config.yaml
d_expert: 32
beta1: 0.9
max_seq_len: 384
max_steps: 9607
Below are experts of layer 3 (counted from 0) of a mixture-of-experts language model. Rows are named router (the router's row for the expert), up (a neuron's input weights, with its number) and show model dimensions 0-159. Each number is 128 + 32 x the weight over its row's rms, rounded and kept within 0 to 255.
After each expert's rows: "comes after" lists some tokens at least twice as common just before its tokens as in all text. This comes from a sample of Wikipedia text that the model never trained on. Tokens count by the router's weight.

# expert 36
router [156 124 115 138  98 144 135  98 134 134 153 141  67 118 126 169 158 132 130 126 175 149 111 119 182 120 161  70 124 114 142 117 111 191  93 139 134 162 109  89 101  94 170 158 130 119 165 166  65 132 127 101 147 132 140 145 114  58 154 153 138 156 142 105 106  97 115  83 174  85 174 154 110 176 178 145  87 168 184 183 116 134 160 126 105 128 130 164 151 156 133 110  94  94 124 131 209 109 104 160 157  66 162  90  83 119 163  92 146 178 148 101 138  83 154  96 182  55  94 164 100  91  95 120 117  90 139 131  54 104 171 103 151 149  83 107 110 138  81 126 187 110 131  86 134  89 130 138 129 180 141 132 109 119 140 193 162 147  65 165]
up1 [120 138 166 100 128  76 139 188 152 144 141 153 129 139  89 125  92 159 124 101 117 126 133 123 126 133 127 207 141 160  94 131  38 188 158 113 155 137 124  81 166 169 121  67 150 115 135  96 184  98 113 133 125 107 159  74 200 130 129 137 109 125 106 109 121 113 101 186 116 157 115 169  68 102 156 128 150 106 115 102 110 162 125 110  93  65 114  93  90 135 110 124 141  87 139 156  75  90 124  80  82 130 120 134 189 164 125  90 105  77 121 135 144  99  93 168 119 120 179  72 116 179 156 131  48 196 147  98 132 118 149 120  62 165 131 132 118  97 146 179  65 181 124 124 110 178  97 113 159  99 169 135 130 168 143  93 128 132 167 122]
up2 [164  97 112  79 123 120 141 138 140 131 144 114  98 198 130 137 103 112 121 119  88 120 167 166 160  54 124 124  39  59 135 105  98  56  99 124 124 151 124 172 116 104 102 125 163 155 132 138  98 107 120 114 132 109 117 143 159 140 178  89 123 164 135 140 120 123 102 145  84  98  91 146 107 121 138 211  96 148 120 170 119  94 130 103 108 168  85 122 235 115  99  66 139  91 138 121 111 147  92 157 134 133 123  83 175  98 142 101 114 108 136 124 126  95  73 172 134 139 106 121 188 152 165  92 129  96 175 157 175 142 133 126 199 176 110  94 141 128  61  98 184  92 138 119 147 119 113 141  63 147 129 131 117 138 130 171 128 136 103 215]
up3 [127 122  97  67 204  90 172 102 134  89 140 103 104  91 150 145 167 139 116 165  80 108 170 137 132 123 130 180  57 110 103 158 152 128 189 159 101 141 117  60 167 102 146 118 149 104 115 120  96 117 125 138 134 131 123 138 132 193 136  82 141 161 134 157 131 119 128 101  99 136 123 120  85  90  60 214  92 182 192  97  67 112 147 117 104 110 139 118 149 100 138 163  86 129 153 171 114  56 134 130 118  67 139 133 100 109 102  98 143 115 176 159  97 107 121  88 126 145 111 145 148 121 168 132  89 122 142  80 145 130 155 153 151 185 145 100 156 118 148 128 188 175 184 201 151 146  75 168 139 150 166  78 149  73 143 136  93 130 156 128]
up4 [ 50  79 154 121 178 140 107 131 161 211 110 131 160 153 202 126 132 114 128 105 156 115 122 139 115 146 103 156  43 135 135 144 122 133  90 130 133 132 175 125 158 172 111 126 155 121 140 117 107 126 172 229  98  97 107 111 102 133 150 115 130 102 105 179 147 162 139 164 162 105  91 144 166 161  72 177 110  70  79 154 100 118  97 149 117 133 184 109 134 116 121 169 157 155 171 118  90 116  71 104 120 102 133 160 182 118 149 170 113 116 179 108  85  94  77 113 129 115 160 142  95 117 138 124 161 147 124 159 144 115 176 170 187 147 132 153 147  98 118 129 150 137 137 100 157 113  78 107 147 136  78 125 163  16  94 107  89 165 117 107]
comes after: " |", "|", ";", ":", " /", " 6"

# expert 5
router [135 102 113 139  62 132 103 119 118 159 115 175  71 155 130 169 118 141 154  60 118 141 100  58 144 112 147  81 126 140 146 151 129  93 119 122 137 175 118 127 186  89 116  98 138 160 119 133 135 106 173 114 127 134 113 181  96  83 140 154 175 154 150 169  99 107  65 132 183 106 147 125 122 101 154 130 159 185 151 129 149  96 109 146  97  98  86 102 201 157 142  97 127 143 115 145 152  76 106 153 162 107 136 108  69 128 141  99 173 144 117 185 114  93 144 170 130 114  77 137 134  85 118  66  57 147 150 155 140 120 153 107 153 169 130 142 127 187  65 102 147  99 131 143 103  82 110  99 127 120 225 146 129 118  97 191 119 137 143 226]
up0 [ 85 126 149 124 119 162 124 119 180 129  82 124 110 112 194 100 123 115 143 141 117 122 121 146 139 154 163 120 108  88 186 143 122 151  80 113 152 123 113 160 157 103 135 122 173 150 192 142 131 184 146 135 127  91  86 164 100 129 130 104 156 176 106 131 136 106 117  64 147 119 111 136 198 109 190 105 126 181 129 112 148 148 176 129 149 106 138 130 154 177  78 187  94  95  81 114 139  99 113 101 167 128 153 165 118 133  77 167 121 202 116 178  99 140 119  76 142  76  91 158  91 106 129 115 122  96 167  73 130  91 221  99 123 115 108 119 153 132  86 122 110 134 126 160 178 163  91  17  87 141 108  92 139 131  74  77 100 117 154 157]
up1 [132 156 172 117 123 184 113 151 116 156 217 126 117 129 158 198 106  95 148 155 132 123 142 134 166  77 165 125 150 168  95  99  80 111  34 100 135 173 113 180 110 104  89  82  99 127 159 148 195 153  98 141 110  73  96 121 157 117  63 127 120  63 165 114 114 130  68 136 145 101 138 105  88  82 156 133 156 138 161 139 137 127 105 136 157 140 144 191 163 126 189 132  85 181 113 148 134 143 189 114 106 105  73 160 169 169 115 128 122  92 149 122 158 102 139 115  43  99 105 142 107  90 124 123 159 150 138 148 104 134 168  72 169 134 162 138 151 115 151 170 134 105 125 159  88  84  82 124 115 176 125 109 164  92 120 132 130  85 151 104]
up2 [138 146 152 128 158 124  98 128 188 110  75 172 105 103 117 165 163 122 113 144 188  99 125 210 117 115 122 120 147 116 171  75  88 121 148 154 110 131 130 117 129 134 137  96  93 167 101 172 152 174  91 137 131 146 166 192  91 108 186 162 141 174 117 113 109  95 156 126 144  88 101 131  89 148 146 165 107 159 119 134 155 106 109 166 125 129 121 175 162 125 119 151 151 121  80 144 177 109 167 123 139  84 162 174  78  97  72 117 142 159 149 164 142 132  88 126 115  88  35 107 149  66  74  41 119 124 140 176  67 121 179 133  91 171 149 107 122 128 141 171 136 136 119 151  99  68 100  88 141 173 184 130 133 118 175 161  77 114 147 157]
up3 [207 113 140 114 145 122 121 120 152 138 109 156 122  76 168 167 150 124 136  90 103 127 140 103 139 139  89 117 106 163 140 135 106  88 160 115 178 178 169  89 164 158 161 130 136 146 124 194  74  92 112 121 161 126 123  91 110 184 114 173 126 139 155  96 113  42  75 102 164  97 149 168 114  96 129 105 139 116 144 146  92 154 139 100 114 148  84 104 157 147 115  94 146 146 138 115 122  85 159 105  83 151 145 135  97 133 127 107  83 168 164 145 197 160 102  65 158  90 157 121 101  79 177  64 177 114 137 178 140 101 140 119 152 177 172 147  63  74 144 155 129 170 150  71 119 156  69  80 158 185 168  96  95 152 146 122 133  95 154 174]
comes after: " R", " L", " W", " 0", " T", " H"

# expert 44
router [129 119 156 120 191 127 102 114 137 133  81 127  85 105 138 136 145 108  82 126 152 188 108 170 126  75 136 110 118 101 129 111 127 112 161 167 234 182  98  89 182  86 116  81 147 114 176 113  81 107 134 135 137 101 136 106 139 107 165 171 127 144  74 152 152  85  61 144 133 115 173  95 102 155 112 151  62 106 178 157 134  87 130 116  67 137  69 126 183 170  92 105 133 149 136 160 140 158 113 102 118 113 160 115  46 131 204  98 154 158 165 131 148 142 105 149 125  70  76 135 119 136  69 137 124 130 167 122 111  97 172 107 148 160 122 151 159 114  97 104 207 111 105 161 151 117 107 120 116  91 160 151 101 114 146 158 188 159 120 131]
up0 [142  89  99  66  93  90 125 127 133 138 117 142 115 144 135 112 158 134 105 110  85 179 116 141 151  89 111 175 116  94 146 142  96 109 141 175 117 169 167 120 212  59 105  76 155 125 166 127 120 142 140 174 122  35 155 105 123 148 184 104 168 105 141  64 169 140 112 140 164  97 144  81 102  74 103 139 110 157 166 115 171 112 132 108 144 141  94 127 183 159 128  92  83  99 115  96 166 139 159 132 125 147 140  93 133 136 219  99 151 135 113 208 116 117 109 155 116 115  67 174  97 161  43 107  87 144 138 125  73 115 121 144 140 121 117 149 177 125  93 118 117 173 111 144 225 121 100 137 121 120 154 120 117 143 130 151 124 123  73 118]
up1 [173 188 150  67 171 157 107 174 125 156  61 144 101  77 133 138 181 102  82 111 173  79 115 147 145 107 110 131 174 146 126 125 110 106 147 176 155 140 127 128 145  93 156 155 102 135  96 149 175 148 139 120 145  60 129 129 131 155 225 107  68 114 109 174 156  83 122 112 138 107 100 165  82 104 137 138 139 163  93 112 138  91 101 137 120  78 139 138 146 119 112 114 181 139 120 136 196 133  85  80  83  91 135 135  59 131 107 120 164 189 175 130 136  95 176 125 105  95 133 134 120 134 137 156 130 147 169 155 121  92 161 123 113 119 142 153 117  73 116 138 205 191  94 151  83 108  99  67 121  66 157 114 131 130 156 189 119 124 152 166]
up2 [ 73 127 131 136 148 128 163 117 129 135 154 122  79 141 147 128 160 134 161 192 153 171  80 190 165 126 190 165 129  96 137 130 181 183 100 153 128 148 135 102 162 184 120 153  79  85  97 122  96 145 169 106  80 152 115 181 124  78 103 136  58 171 123 112 102 187 193 115 164 138  83 155 127  77 136 136 194  97 101 121  88 178  96 187 117 112  83 126 109 128 155 100 148 140 120 171 105 117 124 115 100  95 126 155  62  54 125 126 145  98 126 125 139 115  95 144  87 149  97 147 113  67 106 149 102 133 133 114 178 125 140 115 160 167 119 156 164 110 176 139 161  80 122 110  97  82  89 137  63 182  96  97 165  94 133 132 162 107 137 130]
up3 [128 132 165 128 159 181 115 146 162  89 101 136 122 101 139  87 134 122 123 176 103  92  95 157 154 126 108 124  66  62 162 116  95  90  89 121 121 170 160  93 138 118 175 107 123 147 125 121  56 160  77 102  81  79  97 121  99 132 196 155 117 149 130 162 136 109  90 211 109 145 103 114 102 116 109 119 140 102 173 203 161 127 128 115 116 131  83 178  62 115  86 107 146 139 206 158 144 106  69 129 164 117 121 175 116  92 141 102 135 169 150  95 126 117 129 197 108  91 157 119 141 157 112 118 113 112 223  90  86  64 141 186 102 119  71 129 171 116 125 127 138 124 119  96 149 111 109 148 127 144 147 132 124  82  80 177 113 142 141  95]
comes after: "-", "|", "°", "S", " S", " •"

# expert 26
router [144 109 100 140 136 160 148  65 123 165 152 119  97  87 105 122 120 161 118 127 135 128  73 136 175 123 145  81 121 107 140 202  54  78  77 146 140 148 159 133 145 125 120 103 124 140  93 153 119 108 140 110 142  93 111 155 135 127 125 165 146 159 131 144  97 109  88  95 143  69 158 120 141 115 140 130 120 161 164 156 160  78 123 115 140 119 103  66 146 144 137 135 130  83 151 179 181 108 150  63 166 102 148 120 119  85 118 176 186 168 105 117 174  85 153 116 159  73  89 173  80 132 169  66 140  97 158 172 149  75 126  59 118 136 139 158 144 167 118 153 206 164 120 138  96 114  87 126  74 133 194 166  74 154 134 152 137 139 101 213]
up0 [121 105  98 139 134 129 109  82 139 168 139 104 189  70 128 154 117 127 151 131  66 190 121 112 156 143 129 153 146 143 131 107 109  99  95 140 123 128 140  98 129 160  92 148 136 107 116  95 111 155 116 133  84 134 108 113 137 128 150 115 135 202 219  85 149  90  83  78 165 103 104 183 153  97 160 115 133  31  98 127 117 164 116 141 116 170 193 138 118 216 171 149  94  95 132 126 150  86 126 123 184 124  88 114 133 127 108 129  95 141 120  94 160  85  97 158  89 135 108 191 111 107 125 138 107 153 115 201  95 128 159  64 123 109  99 103 160 220 180 157 145 104  93 131  80 113 112  78  85 113  98 111 156 108 166 159 100 144 135 107]
up1 [103  71  88  90 120 151 199 138 157 133 108 145 117 134 123 162 127 139 154 123  29 166  72 156 139 100 197  94 130 109  85 130 106 122 154  93 145 124 136 146 185 155 106 160  57 171 105 102  90 108  87 132 144 164 135 169 127 142 213 141 160 101 164 131 115 134 108  72 147 142 101 139 134 112 154  94 149 145 140 167  90 116 151  59 146 210 116  65 139 103 100 118 119  82 116 136 164 124 151 111 103 118 136 140 114 107 120 183 106 122 117 191 160 109 135  80  77 146 141 166  96 124 165 177 177 159 172 154  83 123 129 132 138 133 110 167  81 179 119 156 128 111  61 115 145 139 108  79 161 137 103 138 112  98 141  75 163 125  95 106]
up2 [139  87 100 133  53 127  79  77 150 123 163 110 140 150 121 100 125 164 179  70 134 160 175  47 175 129 167 143  89  98 102 101 123 112 155 162 178 131 137 142 171 116  95 136  90 177 196 172 115 137 103 115 115 135 132  95 121 137 150 155  48 110 182 122 103 168  64 121 126 136  88 126 105 161 138 130 146 122 144 149 153 106 155  88 141 151 125 189 180 156 188 196 129 132 159 108 135 121 122 170 148 130  79 164 112 101 138 127 152 162 130 156 112 122 103  78  85 125 118 151 177  87 123 104  83 186 151 155 158 109 143 123 118 127  94 132 123 169 102 137 124  95 131  81 108  76 114 127 122  89 173  46  78 106 179 174 138 124 144  90]
up3 [146 132 145 157 102 104 122 103 130 128 174 133  82 121 128 174 172 129 117 159 135 183 104 137 163 121 162  96 157 112 142 158 117 169 112 154 153 127 111  92 157 153 112  99 188 174  91 137 169 107 122  90 162 142 185 191 131  73 135 118 187 105 107  84 133  99 129 105 160 123 124 135 145 119  76  43 140 162  88 136 113  80  70  70 163 136 151  96 143 145  93 139 117 107 112 131 239 117 124  93 103 126 161 125 116  89 123 185 115 106 120 152  83 124 170 116 148 121 135 219  93 103  93 120 180 120 155 161  92 136 139 131 112 177  97 122  96 161  79 168 103 130 129 177 123  60  89  58 173 122 140 150 148 109 125 160 141 152 140 168]
comes after: "\n", " Bar", "on", " War", "ar", "p"

# expert 12
router [144  69 128  90 151 163  92  87 143 135 109 111 103 161 139 118 130 121 142  73 144 168  51  96 168 107 120 151 132  79 123 151 138 132 137 153 170 208 167  54 140  99  87 105 127 142 154 163  87 126 173 134 110 129 139 140 114  97 153 143 149 154 174 124 160 155  75  61 209 120  98 129 127 180 167 126 110 110 161 166 107 159 156 139  68 106 162 115 153 173 105 165  85 100 130 134 169 181  91 185 127 127  65  97  88 112 123 118 149 153 151 115 106 142 120 109 104  94 142 136 115 101  99 100 144 156 151 132 112  93 171  93 202 124 112 132  90 199  98 117 152  68 128  99  73 117 128 103 107 147 168  99  82  61 116 161 140 140 133 142]
up3 [139 144  76 152 178 150  50 107 174 130 167 113  90  53 146 106  95 210 120  87 115 105 114 144 143  91 124 124  91 162 112 106 114 153 168  92 168 112 168  62 114 182 109  73 115  93 159 117 146 156 153  99  90 141 140 136 125 115 166 140  83 129 123  86 159 116 129 135 140 141  90 109 123  82  96 148 159 119 117 148 105 143  97 148 113  70 135 170 161 104  98 136 148 110 125 215  97 144 161 115 120 155 115 117 114 139 102 126  65 162 192 147  90 147  86 160  57 152 125 171 117 139  47 109 125 150 146 102 184 112 123 122 135 124 114 175 148 146 109 122 159 134 161 139  40 126 100 103 123 155 221 104 133 119 133 116 134  93 164 139]
up4 [159 117 105 106 165  72 171 102 131 117 150 136 155 156 180  95 134 157 102  89 131 106  91 127 121 117 119 151 172 108 128 104 186 131 125 116 143 138  99 142 132 142 120  98  40 115 120 141 137  84 145 131  82 102 111 124 114 101 169 100 117 133 145 127 154 138 134  89 122 157  78 110 189 140 125 158 175 152 154  92 151 141  95 177 112 136 135 108  96 128 141 134 175  95 183 155  84  26  40 118  82  84 158 134  86  61 184 112 138 128  67 128 171 171  95 150  23 135 149 142 180 117  98 150 119 124 137 121  85  82 151 159 124 108  91 145 146 166 154 126 145 169 122 159 111 156  58 155 176 122 175 125 107 160 112 168 139 141 128 122]
up5 [131  33 132 142 133  98  97  52 122 188 106 130 124 146  88  96 184 133 118 139 154  96 132 110 117 103 198 157 136 104 113 143  76 139 109 132 101 142 149  92 148 115 107  94 107 145 152 103  97 126 173 170 125 118 148 160 161 123 106 133 176  86 165 106 130 178  78 154 193 159  72 129 118 123 142 175 149  99 132 173 120 108 199  90 118 130 134 157 155 147 117 142 171 146 117 126 108 124  74 144 141 135 119 135 153  42 124 143 173 182 131 128 119 151  83 139  88 143 133 184 111  71 104 132 146 117 127  98 154  89 187  75 139 114  99 126 198 179 104 109 108 153 147  79 159 106  88  54 103 104 139 112  87  75 159 103 161 162 105 119]
up6 [163  92 124 108 136 132 145 155 138 130 100  92  71 117 138 171 106 161 104 132 126  67  85 142 117 130 148 155 144 133 154  89  77 154 195  97 102 144 137  43  92  74 187 143 131 153 175 121 121 145 133 104 121 114 202 129 126  89 119  70 106 143 130  95 146  73 147 110 124 139 209  48 164  67  93 107 152 149 161 125 123 101 146 138  60 190 135 172 116 111  77 127 118 142 122 189 121 123 106 156 123 114 122  82 109 115 121 135 107 148 167 105 119 173 110 193 147 167 141  86  94 153 148 167 157 127 127 175 118 114 127 124 144 145 131 109 159 110 170  55 145 140 113  99  97 163 143 160 102 178  61 121  87 181 147 122 162 105  92 144]
comes after: "|", " on", " in", " Ch", " In", " On"

# expert 23
router [159 127  69 117 104 124 116 118 107 128 145 149  79 157 149 157 135 113 160 164 124 112  98 101 184  99 150  71 123 136 203 123  89 154 105 119 174 181 102  97 101  68 133 130 161 109 144 143 142 147 115  86 209  85 164 163  86  86 155 107 149 183 141 153 149 139  85 100 189  95 137 129 138 171 129 116 124 149 175 181 116 122 126  95  68 132 123 145 123 173 119 117 113 104  72 175 167 141 169 154 148  62 106 136 124 129 152 130  91 124 170 141 149 114 183 123 132  75  98 170 113 108  85 128 173 116 140 114 134  89 192  36 133 148  71 112 115 106  83 115 171 115  79 108 118 144 147 113 119 155 174 125 163  90 172 127 158 140  65 151]
up1 [113 157 114 129 135 132 141  96 127 105 103 123 116 121 114 149 122 105 164 114 146 112  74 120 148 153 150 133 119 124 150 156 166 108 122 114 140  95  74  77 141 133  78 174 121 128 122  99 150 149 136 131 182 215 113 165 149 158 120 118  49 171  97 159 104  93 134 108 115 130 131 147 104 113 131 118 184 115 137 195  41  72  81 133  94 112  99 132 138 112 115 132 134 124  69 145 132 125 114 136 162  91 102 118 145 138 117  95 129 129 104 111 133 106 141 147 114 191 165 245 150 111 147 151 173 170 124 124 126  54  72 114 127 158 186  84 137 174 168 114 165 138 113  51  95 145 116 118 116 134 141 128 170  64 192  60  92 165 170 167]
up2 [122  96  85 174 129 150 162 115 111 178 173 147 127  50 131 115 137 151  85 169 160 153 105 180 119 132  80 123  73 158 135 186  96 146 104 156 108 107 116  74 133  95  99 147 147 111  44 132 170 139 151 163 113 101 106 153 137 126 102 140 112 125 146 188 179 164 168 146 110  79 153 141 154 100 211 204 111 120 101  91 138  82 151 102  72 106 141 141 115 127  93 122 126 114 173 145 136  98 129 107 150 111 111  98  99 160  97 116 120 145 165 139 172 150 128 115 150 140 128 116 147 161  99 160 160  63 142 112 142 108 140 110  90 164 142 214 150 132 124 130 124 144 119  87  56 180 114  26 107 189 121 163 143 145 142 128  79 126 139 100]
up3 [113 111 158 174 143 161 106  94 188 132 167 151  97 150 135 158 126 133 157 153 158 132 104  79 113 129 127 145 130  92 144 138 136  92 115 176  73 136 103  97 138 126 148 105 125 161 110 193  95  91 129 120 153 129  96  67  97 107 217  88 197  84  96 126 116  70 108 158 149 177 119 126 177 182 125  47 162 121 181 184  99  73 120 123 124 127 133  92 107 123 127 149 160 158  82 177 148 155 152 117 139  59 135 114 110 161 123 174 106 153  91 110  92 142 131 124 134  88 114 114  93  35  63 144 173 131 136 173 114 126 107 197 125  78 168 111 140 143 152 113 143 132 148 118 113  38 144 140 154 124 112 107 147  98 141 120 120 133 106 164]
up4 [ 81  84 139  95 154 150 207 106 108 173 178 152 116 138 131  79 138 115 122 153 153 129  79 144 133 122  54  78  88 197 177 121  72 169 124 154  90 139 145 101 114 122 148  90 162 129 102 139 135 173 137 178  92 106 160 113 143 121 112  98 119 181 167  86 188 124 158 102 102 150 154 137 173 118 117 124 161 120 170  78 100 110 155 104  86 109 188 136  95 122  87 155  93 172 145 173  84 109 143  95 130 155  80 190 143 116  97 106 107 110 126 170 136 106  98 190 131 146 126 124 109 152 103 187 128 149 109 109 120  94  92 187  86 130 101  58 112 108 158 130 149 109  86 132 106 131 111 124 142 129 155 177 184 154 165  75 172 156  75 109]
comes after: " |", "|", ":", " $", " 1,", "7"

# expert 89
router [158  90 130 132 122 120  67  78 138 185 137 129 100 119 179 145 149 166 102 157 180 143  85 130 218 108 120 131 105 103 151 168  88 129  86 172 132 171 125  83 129 111  88 132 125 116 127 145  50 130 144 110 156 155 117 138 116  97 149 149 123 137 157 138 170 165 122 128 189 110 132  96 110 168  99 148 118 175 157 157 109 118  80 100  62 134  87  84 164 133 110 106 144 141 117 198 125 129 116 168 118  92  75 159  84 133  94 154 168 143 130  89 123  67 157 131 136  69  80 119  52 110 128 116 146 100 154 139 136  77 129 108 111 110 124 175 106 192 131 163 214 112 119 173 110  82 135  98 101 128 122 149 113 127 154 109 126 179 100 212]
up1 [107 115 144 116 141 130 139 151 140 117 112 177  98 150 194 195 147 147 150 166 123 171 166 105 149 125 120  89 136  88 167 207 101 127 227 125 113 144 118 156 147 121 164 111 132 140 136 124 112  96 139 116 169 122 160  78 110 142 156 175 165 168 177 138 160  53 130 155 171 122 117 113 127  80 128  63 171 186 130 141 118 109 139 132  98 113 105  93 117  83 135 162  73 116 173 120 133 105 162 132 121 123 143  85 201  16  91  98 137 174  92 129 115 114  98 127  88 156 151  84 151 125 148 143 103 195 148 111  86  80 121 150 158 155 171 128 119 116 141  91 130 124  97 171 113  72 124 188 110  83 108  87 136 126 144  91 116 144 138 104]
up2 [165 118 119 154 122 113 137 113 126 100 131 131 102 173  96 171 174 156 143  92 123 116 174 143  99 123 192 119 105 107 128 107 101 151 249 124 146 107 107 154 182 167 125 116 125 103 158 140 102 103 159 129  56 112 101 150 133 161 153 128 114 127 113  69 122 114 112 174 150  96  54 158  67 141 119 108 171 196 117 203 150 129 111 134 121 152 155 111 143 175 188 166 120 172 142 181 123 141 129 185 161 127 134 118  56  58 110 100 111 167  75 142 107 174 198 124 123 109 116 121 178 135  89 159 166 168 147 163 156 104 157 103  83  95 175 107 106 146 105 106 100 108 107 112 116  95 149 171 135 108  90 131 154 105  76 140 151 123 121 134]
up3 [164 134 138 141  97 144 130 138 142  95 103 110 106 105 126 170  91 121 213  60 139 144 149 109  98 164 102 134  40 133 107 185 111  34 180 106 135 121 162 127 141  98 164 138 169 236 127 125  87  89  94 108 110 122 120 115 114 124 119 187 112 139 155 124 169 154 117 129 146 115 140 130 111 156 152 116  96  99 129 115 184 118  70 119 154 122 157 122 158 135 145 139 138  85 143 115 140  91 119 125 142 146 115 162 137 139  97 123 149 184 149 124  85  98 154 127 111 142 116 120 151  78 122 127 161 173 152 117 106 216 149 110 135 107 111  54 208 104 127 203 174 120  86 131 104 107 129  95 132 101 157 172  85  67 116 113  63 115  99 131]
up4 [132 142 127 122  81 160 111 148 115 146 153 115 123 130 132 128 130 135 158 142 110  72 141 152 152 116  72  98 130 159 113 123 144 123  69 149 119 171 136 111 137 134 107 112 100 149 162 128 126 158 161 190  75 123 101  84 106 140 148 128  48 139 117  98 127  70 141  81 124 126 128 122 131 150 141 156 182 174 237  77 100 141 130 108  90 124 199 119 152 181 114 177 166 151 121 166 137 136 107 164 225  81  44  96 155 126 133  93 112 113 202 119 143 194  93 140  82  93  58 118 119 145 146 133 137 108 143  97 134  58 117 109 126 146 126 133 130 126 111  65 128 136 151 174 137  87 118  94 102 140 124 113 138 149 183 144 105 174 162 176]
comes after: "\n", "-", "|", "\n ", " :", " Species:"

# expert 97
router [ 81 106 154 135 136 142 105 104 107 193 130 137  77 113 150 156 160 137 111 153 141 156 104 149 181 119 130  97 154 140 171 148  78 129  66 151 161 159 185 126 146 118 128  91 128 115 109 144  96 147 162 140 156  93 149 148  79 134 169 132  88 188 106 156 130  85  75 132 163 119 143 104  89 155 102 140  90 182 169 160 128 103 132 147 120 134 103 104 114 138 169 103  95  94 150 137 146 128 108 153 160  81 138 110  63 125 114  99 166 142 101 101 139  75 150 118 179  44  82 149  88  63 136  96 140 126 143 171 103  80 131 117 126 162 133 116 121 185 118 145 159 126 110 138 142  86 120 142  58 135 130 152  72 156 108 174 131 196 121 255]
up1 [112 147 130 110  99 154 113 131  96  71 127 188 103 113 138 125 163 134 122 141  78 129 122 136 127 136  62 114 148 134 115 173 136 156 117 180 122 138 104 121 155 119 143 127  72 146 122 176 107 144  84 180  94 120 132  89 157 100 186 187  98 109  68 205 115  35 127 145 140 146 145 138 149 150 169 101 154 136 183 129 142  66 127 120 117 131 107 124 157 152 138 105  84  92 109 169 119 112 112 143 128 116  96 119 115 120 121  49 132 147 151  68 137  84  92 168 150 147  90 171 164 193 121 153 177 130 185 139  58  99 127 117  89 197 102 108  79 124 120 132 140  99  84 136 104 131 146  91  90 140 124 164 118 129 145 186 125 164  47 190]
up2 [ 73 132 185 152 134 146 101 118 139 114 165 171 157 128 156 103 166 104 121 137  73 103  98  72 138 114  99 100 159 186 148 167 143 174 127 132 123 118  75  95 151 107 119  73 144  84 147 109 150  90 161 143 108 186 100 157 112 140 125 144 151 145 129 127 102 131 117 135 146 112 148 115  99 129 140 105 180 147 127  65 145 106 104 129 174  56 178 142 151 159 117 192 121  75 147 132 152  83 155 137 136 101 121 137 151 136 100 122 114 156  96  70  62 166 111 120  71 126 116 111 132  65 149  85 138 187 141 179  69 178 173 145  83 128 111 122 120 146 119 121 165 148  89 183 129  72 114 111 147 202 132 118 199 159 221 143 108 101  96 146]
up3 [101  49  97 105 110 134 154 149 130 154 120 159 178 125 114  77 129 115  98  92 155 146  84 180 142 115 111 183  96 100  98 102 116 161 146 127 193 130 158 138 113 164  99  39 146 143  53  96 129 142 149  90 136  94 143 109 115  57 120 109 117 150 188 156  93 178 157  53  83 127 132 146 104 104 192 157 149 106 168 133 155 157 129 129 102  83 144 131 157 169 146  99 120 107 135 117 111 119 151 143 181  98  93 125 159  99 174 151 173 132 154 130 169 108 148 162  80 133 103 136 130 132 162 142 188  97 123 149  89  89 118  76 128  66  94  96 123 162 137 104 188 102 128 184 118 159 140 141  46 175 173  89 111 127 133 144 133 105 118 104]
up4 [146 104 163 124 121  58 125 175 123 131 123  85 108 137 159 121 127 146  87 131 118 119  97  89 178  96 138 109 182  97 129 181 115 177 191  89 150 112 135  67 123  90 155  80 129 136 113  95 135 151 171 129 176 122 147 124 138 134 174  66 112 106 120 146 152 113  85 167 108 154  72 156 160 146 174  96 106  37 144 141 176 171 130 162 121 164 104 108 152 116 151 115 114  93  94 145 100 170 116  81  87  76 140 132 143 167 167 168 152 108 116  85 190 120 122 111 127 140 169  99 123 139 127 121 132  66 123 225 120 145 127  23 179  83 120 136 152 168 101 101 128 133  69 138 144  77 131 141 129 169 139 106 131 123  82 108 141 125 126 161]
comes after: "\n", "|", " /", " (age", " ft", "-to"